Experts of a small language model.
Size: 14 layers, width 512, vocabulary 8192, 85.7M parameters.
Experts: 24 experts in each of 13 layers, 128 SwiGLU neurons an expert, 2 picks a token, a sigmoid router, a shared expert of 384 neurons.
Training: a variant of SOAP for the experts, 579M tokens, 8832 steps.
Below are experts of layer 8 (counted from 0) of a mixture-of-experts language model. Rows are named router (the router's row for the expert) and show model dimensions 384-511. Each number is 128 + 24 x the weight over its row's rms, rounded and kept within 0 to 255.
After each expert's rows: a language model's description of what the expert responds to. This comes from a sample of Wikipedia text that the model never trained on.

# expert 12
router [136 105 112 117 119 119 107 113 126 133 162 139  92 120 141  96 150 123  87 105 109 159 132 113 147 127 121 120 104 154 143 131 135 144 144 113 149 146  68 172  99 163 167 103 118 129  94 109 110 144 102 118 143 162 120 120  85 132  99 143 121 148 162 122  90 107 112 119 119 108 130 114 162 126 126 119 124  88 126 120 141 126 107 143 164 104 123 149 124 119 112 163 160 128  80 136 134 116 141 162 123 110 106 135  96  98  59 120 108 124 111 125 120 138 195 110 111 121 158 158  84  94 125 127  97 115 107 151]
It responds to: Word-initial name fragments. Second pieces of capitalised names and place words like K-ra-snoslobodsk, K-ni-ckerbocker, plus digits in years and codes and "as well".

# expert 4
router [100  79 127  99 143 110 150 109 111 126  92 136  80 160 132 112 115 162 128 163 108 144 128  85 147 114 133 137 104 173 104 159 117 148  97 118 164 165 131 107 104 147 102  98 143 169 115 106  79 112 105 121 137 105 184 112 112  99  91 101 111 143 124 128 151  89 105 139 137 123 149 135 102  82 152 112 155 127  91 114  87 127 115 139 135  96 115 109  96 152 147 120 116 127 125 121 129 157 142 136 135 121 117 110 129 170 107 138  97 129 150 171 131 156 175 149 128 127 113 168 161 118 123 132 148  99 100 171]
It responds to: Sentence-ending punctuation. Periods, closing quotes and parentheses ending sentences, like ". or )., plus pipes between numbers in sports league tables.

# expert 11
router [143  95 123  82 138 119  99  94 104 139 155 145 127 122 107  99 130 124  86 126 158 138 129 115 142 130 117 116 109 173 106 168 137 142 120 131 163 171 117  68 124 122  99  99 114 153 104  94  91 145 126 120 121 132 130 126 120 162 107 143 100 161 135 107 124 134  83 120 139 124 144 123 152 117 127  82 126 113 124 113 152 164  92 142 128 108 115  95  91 131 123 102  97 138 131 154 143 145 104 131 127 105 141 116 165 149 101 122 113 147 127 173 135 116 143 142 105 152 160 152 172 124 119 137 143 120 133 154]
It responds to: Sports and music prepositions. Prepositions like in, during, throughout in sports-trade and music-release sentences, plus nouns like album, band, club, and game scores.

# expert 10
router [ 83 128 146  70 127 188 120 110  88 131 119 161 131 109 101  94  76 124 123 195 119 146 155 103 120 134 110 117 115 156  94 150 115 169  91 135 129 131 120 130 120 119 139  93 148  86 124 120  97 116 121 126 111 119 115 148  73 143 104 143  71 122 130 139 110 114 106 140 129 149 136  67 141  93 129  85 128  89 127 144 129 114 117 131 121  95 102 114  97 107 117 160 156 100 123 168 154 156 118 120 137 125 123 122 185 144 111 141  91 130 127 102 129 103 120 142 104 148 131 127 132 135 109 151 156 117 154 130]
It responds to: Person surnames, match scores. Surnames and their pieces like Johnson, Khan, -ović, -sson, and the minute or score digits after players in match reports.

# expert 6
router [106  82 154 110  99 103 145 112 138 149 107 155 144  97 141 112 120 118  81 144 123 148 136 115 131 126 116 132  97 136  84 171 107 157 132 163 172 136 105 145 125 119 139 112 125 153  74 110  95 113 100 153 116 136 106  94 125 141 111 102 109 145 188 137 133 107 115 140 169 143 154 147 156 118 132 116 197 156  83 121 156 115 117 104 145  46 118 135 117 142 104 140 141  88 149 136 135 121 160 117 147 136 142 122 151 145 117 121 126 127 167 146 110 114 160 107 123 119 119 164 110 150 134 111 141 154 142 103]
It responds to: Plural noun suffixes. Plural endings on nouns such as -s, -es, -ies, -ers, -ions, as in churches, sightings, trains, plus percent signs.

# expert 8
router [ 90 122 151  89 120 151  78 109 130 133 137 142  95 171  63 104 128 119  97 150 149 127 129 129 104  97 115 126  88 190  91 157  90 150 143 141 133 132 132  98 104 109 135 123 136 113 123 119 142  96  99  93 136 111 132 108 101 138 106 116  92 168 158 113 153 137 160 146 172 140 156  81  82 107 116 125 136 104 157 155  86  93  90 138 128 117 108 138 152 128 115 153 122 122 114 128 113 157 115 136 132 127 155  79 141 103  90 149 107 156 135 159 165 119 165  94  95 119  90 171 153 123  92 118 146 103 116 122]
It responds to: Biography life verbs. Verbs and words after a subject in biographies, such as born, married, attended, studied, died, appointed, worked.

# expert 18
router [117 112 144 111  72 141 139  85 106 118 142 151 151 158 130  99 123 157  88 136 144 114 152 149 124 126 119 123 105 178  89 165 123 105 155  99 126 128 123 119  99 142 126  96 141 146 178 106 106 150 122 142 120 106 139 131 113 122  95 129  98 137 172  88 146 124  98 130 135 130 134  83 114 128 124 111 151 119 147 105  72 120  80 111 153 126 130 126 102 129 119 121 143 138  98 105 164 130 149 101 108 107  78 145 150 163 146 143 126 159 122  92 147 130 142 109  88  90  95 126  77  85 111 143 135 103 140 146]
It responds to: Prepositions after verbs. Prepositions and linking words after verbs or nouns, especially by, with, under, including, as, of, and colons before lists.

# expert 16
router [103 136 108  97 136 135 105 115 138 116 187 121 136 142 107 139 122 138  82 115 137 144 153  93 127 132 121 146 111 163 102 150 104 139 151 132 117 154 119 126  98 125 131  79 149 113 132  52 109 144 152  90 140 153 115 130 153 121 104  94 131 149 146 100 111  96 132 117 130 158 107 120 122 132 119 108 159 116  66 163  97 113 106 168 125 111 118 131 126 128 161 124 154 127 137 127 120 114 162 145 128 115 154 142 142 100 142 112 105 104 155 150 123 140 125 156 107 104 113 105 146 139 119  98 140 104 168 134]
It responds to: Adjective stems in -al/-il. Word pieces like -il and -al inside words such as available, prevailing, conical, civil, plus "their" and "its".

# expert 15
router [136 118 126 106 179 147 109  79 142 118 103 158  91 171  77  79 129  93  85 140 103 129 118 130 129  82 120 115 139 175 112 170 116 130 137  92 118 154 112 143 143 103 102 103 154 109 140  64 101 153 115 108  94 140 135 122 101 131 123 155  88  75 138  85  90 141 119 159 151 134 117 125 131 156 117 107 156 123 145 129 131 130 128 131  94 114 117 100 107 135 155 124  99  85 154 139  96 135  77 178 124 109 136 139 128  89 120 150 127 109 103 139 146 105 134 128 115 102  84 156 101 158 120  96 143 132 151 118]
It responds to: Infobox punctuation and values. Colons, closing parentheses, line breaks after headings, table separators and numbers in infoboxes and stat tables, such as Weight: 80 kg (176 lb).

# expert 23
router [111 102 168  79 123 103 147 113 122 145 123 140 137 152 135  93 116 155 120 189  90 155 141 121 176  96 105  80 113 167  86 128  99 139 136 151 146 148 105 131 104 101  83  89 124 164 131 126 131 152 142  94 137  93 165 121 137 135 106 108 123 117 182 126 146 170 100 137 136  86 154 103 119 103 109 114 127 156 116  97 111 137  74 160  96  88 108 103  59 174  64 135 103 117 150 124 119 164 149 141 125  77  98 163 139 104 109 109 122 169 130 147 104 149 100 110 150 110 102 190 159 130 116  99 130  96 130 157]
It responds to: Scientific word endings. Middle and end pieces of technical and scientific words, such as y in ichthyology, ro in antimicrobial, ology, ium, ase.

# expert 7
router [120  86 155 102 151 147 113 116 162 141 102 120 124 141 133 133 121 140  80 128 143 160 116 119 132 135 114 108  97 181 116 183  98 149 159  86 126 147 105  96  93  99 131  91 124 141 155 105 129 183  97 103 144 130 110 145 113 114 113 124 121 141 184 157  96 128  84 168 128 139 128 100 136  91 138 130 109 144 129  85 142 143 105 181 158 124 104 122 124 136 129 111 140 114 148 159 118 140 151 148 117 131 112 139 127 121 121 136 116 138 158 149 106 120 125 124 129 119 139 152 132 142  98  90 137 108 146 140]
It responds to: Line breaks in lists. Line breaks ending infobox fields, track listings and paragraphs, plus bars and numbers in tables, and prefixes like anti, non, mid.

# expert 21
router [106 103 139 100 113 123 104 105 119 158 146 118 107 124  82  86 143 169  98 156 152 146 177 152 116 121 116 157 122 146 133 180 112  98 130 145 128 144 142 177  74 109 143  98 116 130 106  83 141 147 111 116 112 115 129 118 117 152 108 135 110 126 145 100 121 174  91 126 149 129 139  85 127 123 149 123 141 133 111 145 102 134 102 147  81 112 112 106 130  78 158 112 142  84 152 106 162 140 156 120 143 129 145 139  84  86 102 125 117 125 128 118  70 122 171 112 106 101 123 158 146 127 112 127 149  89 103 144]
It responds to: Role and rank words. Words describing what someone is after was a or is an, such as footballer, politician, member, best, largest, prolific, celebrity.

# expert 5
router [ 93 119 148 125 137 123 125  94 143 131 111 156 120 152  69 120 130 133 104 156 116 102 111 121 130 115 115 111 130 182  73 163 142 140  98 104 109 153 151 138 110 122  89 105 160 127 135  91 123 133 121 127 111 184 117 118 126 133 125  83 113 118 141  78 133 114 141 162 121 142 121 127 134 126  77 127 108 111 128 119 138  86 121 116 112 111 103 138 124 116 154 145 116  74 140 139  89 167 133 114 113 140 136 171 166 115 126 150 119  89 109 139 151  70 108 101 138 119 102 159 109 147 111 128 113 150 125 136]
It responds to: Infobox field labels. Field names at the start of infobox list lines before a colon, such as Products, Education, Language, Born, Genre, Coordinates.

# expert 0
router [ 96 103 139 116 132 118  98 129 132 128 118 160  85 138 130 143 119 127 101 117  77 148 114 149 152 128 116  55  97 144  99 142  82 140 140 102 141 166 130  96 123 110 115 104 171 126 141 112 135 145 133 158 163 123 154 116 123 123 134  57 124 137 168 102 136  71 124 130 136 108 117 122 103  99  90 104 159 149 116 128 131 139  88 175 138 122 125  98 156 134  99  96 156 101 149 167 103 135 147 143 132 126 117 139 132 125 120 128 116 119 137 124 107 122 110 156 126 130 116 152 130 147 119 131 102 136 148 152]
It responds to: French text, list dashes. Tokens in French names and words such as Paris, Jean, accented pieces, plus line-initial dashes and table pipes in infobox-style lists.

# expert 2
router [101 103 170 115 147 143 146 141  61 112 105 161 133 162 125 102  96 127 105 124 122 146 138 128 118 127 135 122  92 145  98 120 125 125 162 105 156 156 116 117 114 109 123 114 142 102 174 145 126 125 112  81 119 145 159 151 133 136 115  85 116 122 176  92 134 133 122 132 154 148 141  85 110  86 105 123 152 104 138 129 142 143 106 147 146 105 137 134 114 106 118 139 107  89 147 176 122 155 167 137 115  78 139 125 178 122  69 172 131 127 134 133 120 115 105 147 136 100 129 140 111 194 116 121 143 111 126 112]
It responds to: Definite article "the". Mostly "the" after prepositions like of, in, with, as in "with the loss of all hands", plus blank spaces and pipes in tables.

# expert 22
router [106 110 110  97 151  87 113 127  96 116 154 104 114 134 146 103  92 107 103 149 132 162 129 143 100  82 123 139  97 179 100 157 112 125 145  91 135 133 107 141  96 112 128  95 150 125 155  95 120 119 109 144 123 113 144 145 133 120 108 145  85 104 145 121 126 165 126 136 136 137 148 127 114 139 117 110 135 103 135 143 155 119 140 163 104  79 116 129  99 123 109 123 119 113 146 148 140 141 155 121 134 131 145 134 135 107  98 125 126 118  99 124  91 152 118 144 131 122  97 185 131  95 113 159 137  93 144 161]
It responds to: Quoted titles and speech. Words and punctuation inside quotations and song or book titles, such as "I", "you", "Love", and commas before closing quotes.

# expert 3
router [124 113 155 126 112 144 106 138 132 136 141 143 109 145 128  86 113 146 104 144 124 161 136 112 132 122 103  86  96 136 104 126 100 115 132 105 141 125 121 125 131 119  98 104 156 136 165 124  62 157 178 100 125 114 145 108  84 123  88 110 133 125 141 132 132 109 110 137 132 125 143 119  85 119  96 113 110  82 129  83 160 126 106 134 143 113  73 130 131  93 131 137 108 146 137 127  98 161 140 153 121 137 114 165 142 154  89 102 119 139 111 149 123 138 125 118  73 151  99 167 123 139 124 142 153  79 137 158]
It responds to: Place names, table cells. Commas after a birthplace before the country, place-name parts like York, Kong, Carolina, and numbers or bars in sports tables.

# expert 17
router [144 101 132  77 113 157 114  85 109 151 128 172 102  81 112 104 112 161  92 135 133 143  61  95 111 127 130 104 110 178  95 152  75 140  83  90 123 123 117 126 151 126  93 102 141 130 134 111 106 165  73  80 145 160 109 152 131 150  93 112 100 111 177 119 160 159  96 154 159 145 153 121 127  77 130 112 103 116 138 119 133  93  91 179 162  54 106 115 141 110 129 120 134 171 113 139 111 149 139 178 140 112 132 100 149 104 109 153 118 129 146 123 148 139 130 139 161 123 176 127 129 112 129 114 134 122 147 120]
It responds to: Clause-linking function words. Infinitive to after verbs like willing or hesitant, and conjunctions such as while, although, before, without, However that link clauses.

# expert 19
router [111  88 127 107 145 142 119 122 104 121 127 139 104 172 112 117 137 111 110 157  89 159 101 116 136 122 110 177 126 142 117 152 106 199 176 142 144 164  95  84 124 132  90  89 160 145 145  76 117 150 174  91 129 103 106 115 123 136 115 136 112 132 119  98 112  88 123 137 136 131 157  85 131 113 131 111 120 150 113 150 187 127 144 143 136 115 118 105 138 124 142 125 154  94 133 133 144 133 122 134 128 103 138 156 141 134  97 148 119 141 122 147  94 141 152 117 124  73 105 143 123 107 128  91 128 133 156 120]
It responds to: Descriptive feature words. Articles and nouns in physical descriptions of buildings and species, such as has a fanlight, wide eaves, black head, guitar.

# expert 1
router [110  95 115 103 128 120 102  94 115 124 131 152 152 149 115  87  68 122 100 124 160 145 142 113 154 134 118 145 120 157 128 132 121 125 136  88 163 106 116 161  91 141 178 103 133 151 107 130 131 156 100 102 127 153 157 157 110 148 106 105 116 116 177 117 119 109 108 128 164  87 136 133 131  75  88 113 107 163 114 126 130 160 106 167  99  98 113 104 104 130 134 122 151 133 142 120 142 155 135 155 136 147 139 119 164 124 116 108 112 145 125 143 178 111  93  99 142 124 122 115 163 101 113 143 130  97 145 157]
It responds to: Mid-word name fragments. Inner pieces of split words and surnames, such as sh in Aldershot, vic in service, gam in lysergamide, ulation in accumulation.

# expert 20
router [139 132 160  94 142 151 140 106 134 124 120 147 123 109 107  76 102 115 115 115 153 139 171 142 148  92 116 130 123 155 113 128  92 168 161 106 161 130  93 144 135 129 107 131 154 178 142 123  98 161 107 123 142 129 124 145 142 122 113 120 118 105 122 156 130  88  98 124 155 140 118 120 110 100 121 105 141 142 141 102 153 174  98 144 100 105  89 126  99 127 147 124 138 144 118 108 107 130 159 122 136 123 128 106 161 131  94 118 115 152 117 136 186 102 126 117 149 146 114 131 126 140 121 122 143 127 138 143]
It responds to: Compound word parts. Middle pieces of compounds and geography words like gun-sh-ot, wheel-cha-ir, sea, river, east, west, plus table pipes.

# expert 14
router [ 96  78 124 113  90 149 100 129 154 114  93 132 108 137 103 136 128 151  78  93 126 143 119 118  84  66 119 125 127 130  98 124 120 115 137  88 105 146 128  80 104 117  72  81 141 149 119  86 115 143  83 129 151 102 135 117 113 120 112 108 133 142 122 127 126 107 139 112 130 147 114 148 102 129 104 108 162 102 132 125 145 143 103 118 156 112 145 114 148 123 113 125 193 167 148 139 132  90 156 122 127 144 136 125 131 134  76 110 136 110 132  94 126 133 172 140 113 168 113 127 130 112 135 138 143 143  82 133]
It responds to: Foreign name pieces. Middle syllables of foreign proper names, such as Su-ar-ez, De-ma-ison, Mar-os-i, plus "this" and "latter".

# expert 9
router [117 118 116 105 106 174 141 111 140 134 118 149 106 155  97  62 133 123 112 104 121 148 151 124 137 131 104 110  98 151 123 139 115 151 148 139 137 170  94 157 105 119 138  89 169 151 132 114 110 175 132  89  95 146 125 136 126 170 121 141 125 121 151 114 132 116 118 113 109 118 131 104 132 104  68 123 101 118 165 100 141 143 122 146 144  93 105 128 140 163 160 111 169 152 140 152 115 154 116 159 139 114  87 120 153 134  68 101 126 109 125 135 131 130 135 111  89 106 148 168 105 105 110 130 108  86  92 153]
It responds to: Acronym letters. Capital letters and pieces inside acronyms and country codes, mostly in sports and organization names, such as UN, ICF, CONCACAF U-20, ECU.

# expert 13
router [135 114 135 112 117 110  82  98 144 112 153 137 133 139 140 131 118 114 106 134 124 115  92 122 129 116 108 118 144 184 104 194 126 151 102 142 122 182 136 132 103  90 102 108 156  97 152 106 130 106  96 142 142 107 140 135 132 120 101 120  63 143 149 131 140 156 125 110 182 156 160 100 149 149 140 107 110  80 149 108 121 103  98 128 131  75 113  54 123 112 150 139 133  86 135 134 156 135 118 151 138 128 108 140 141 110  95 111 118 115 138 145 119 132 100  83 109 135 119 150 164 123 107  97 145 129 131 133]
It responds to: Sentence-initial pronouns. Subject pronouns and determiners opening a sentence or clause before a verb, such as They, She, It, he, who, which.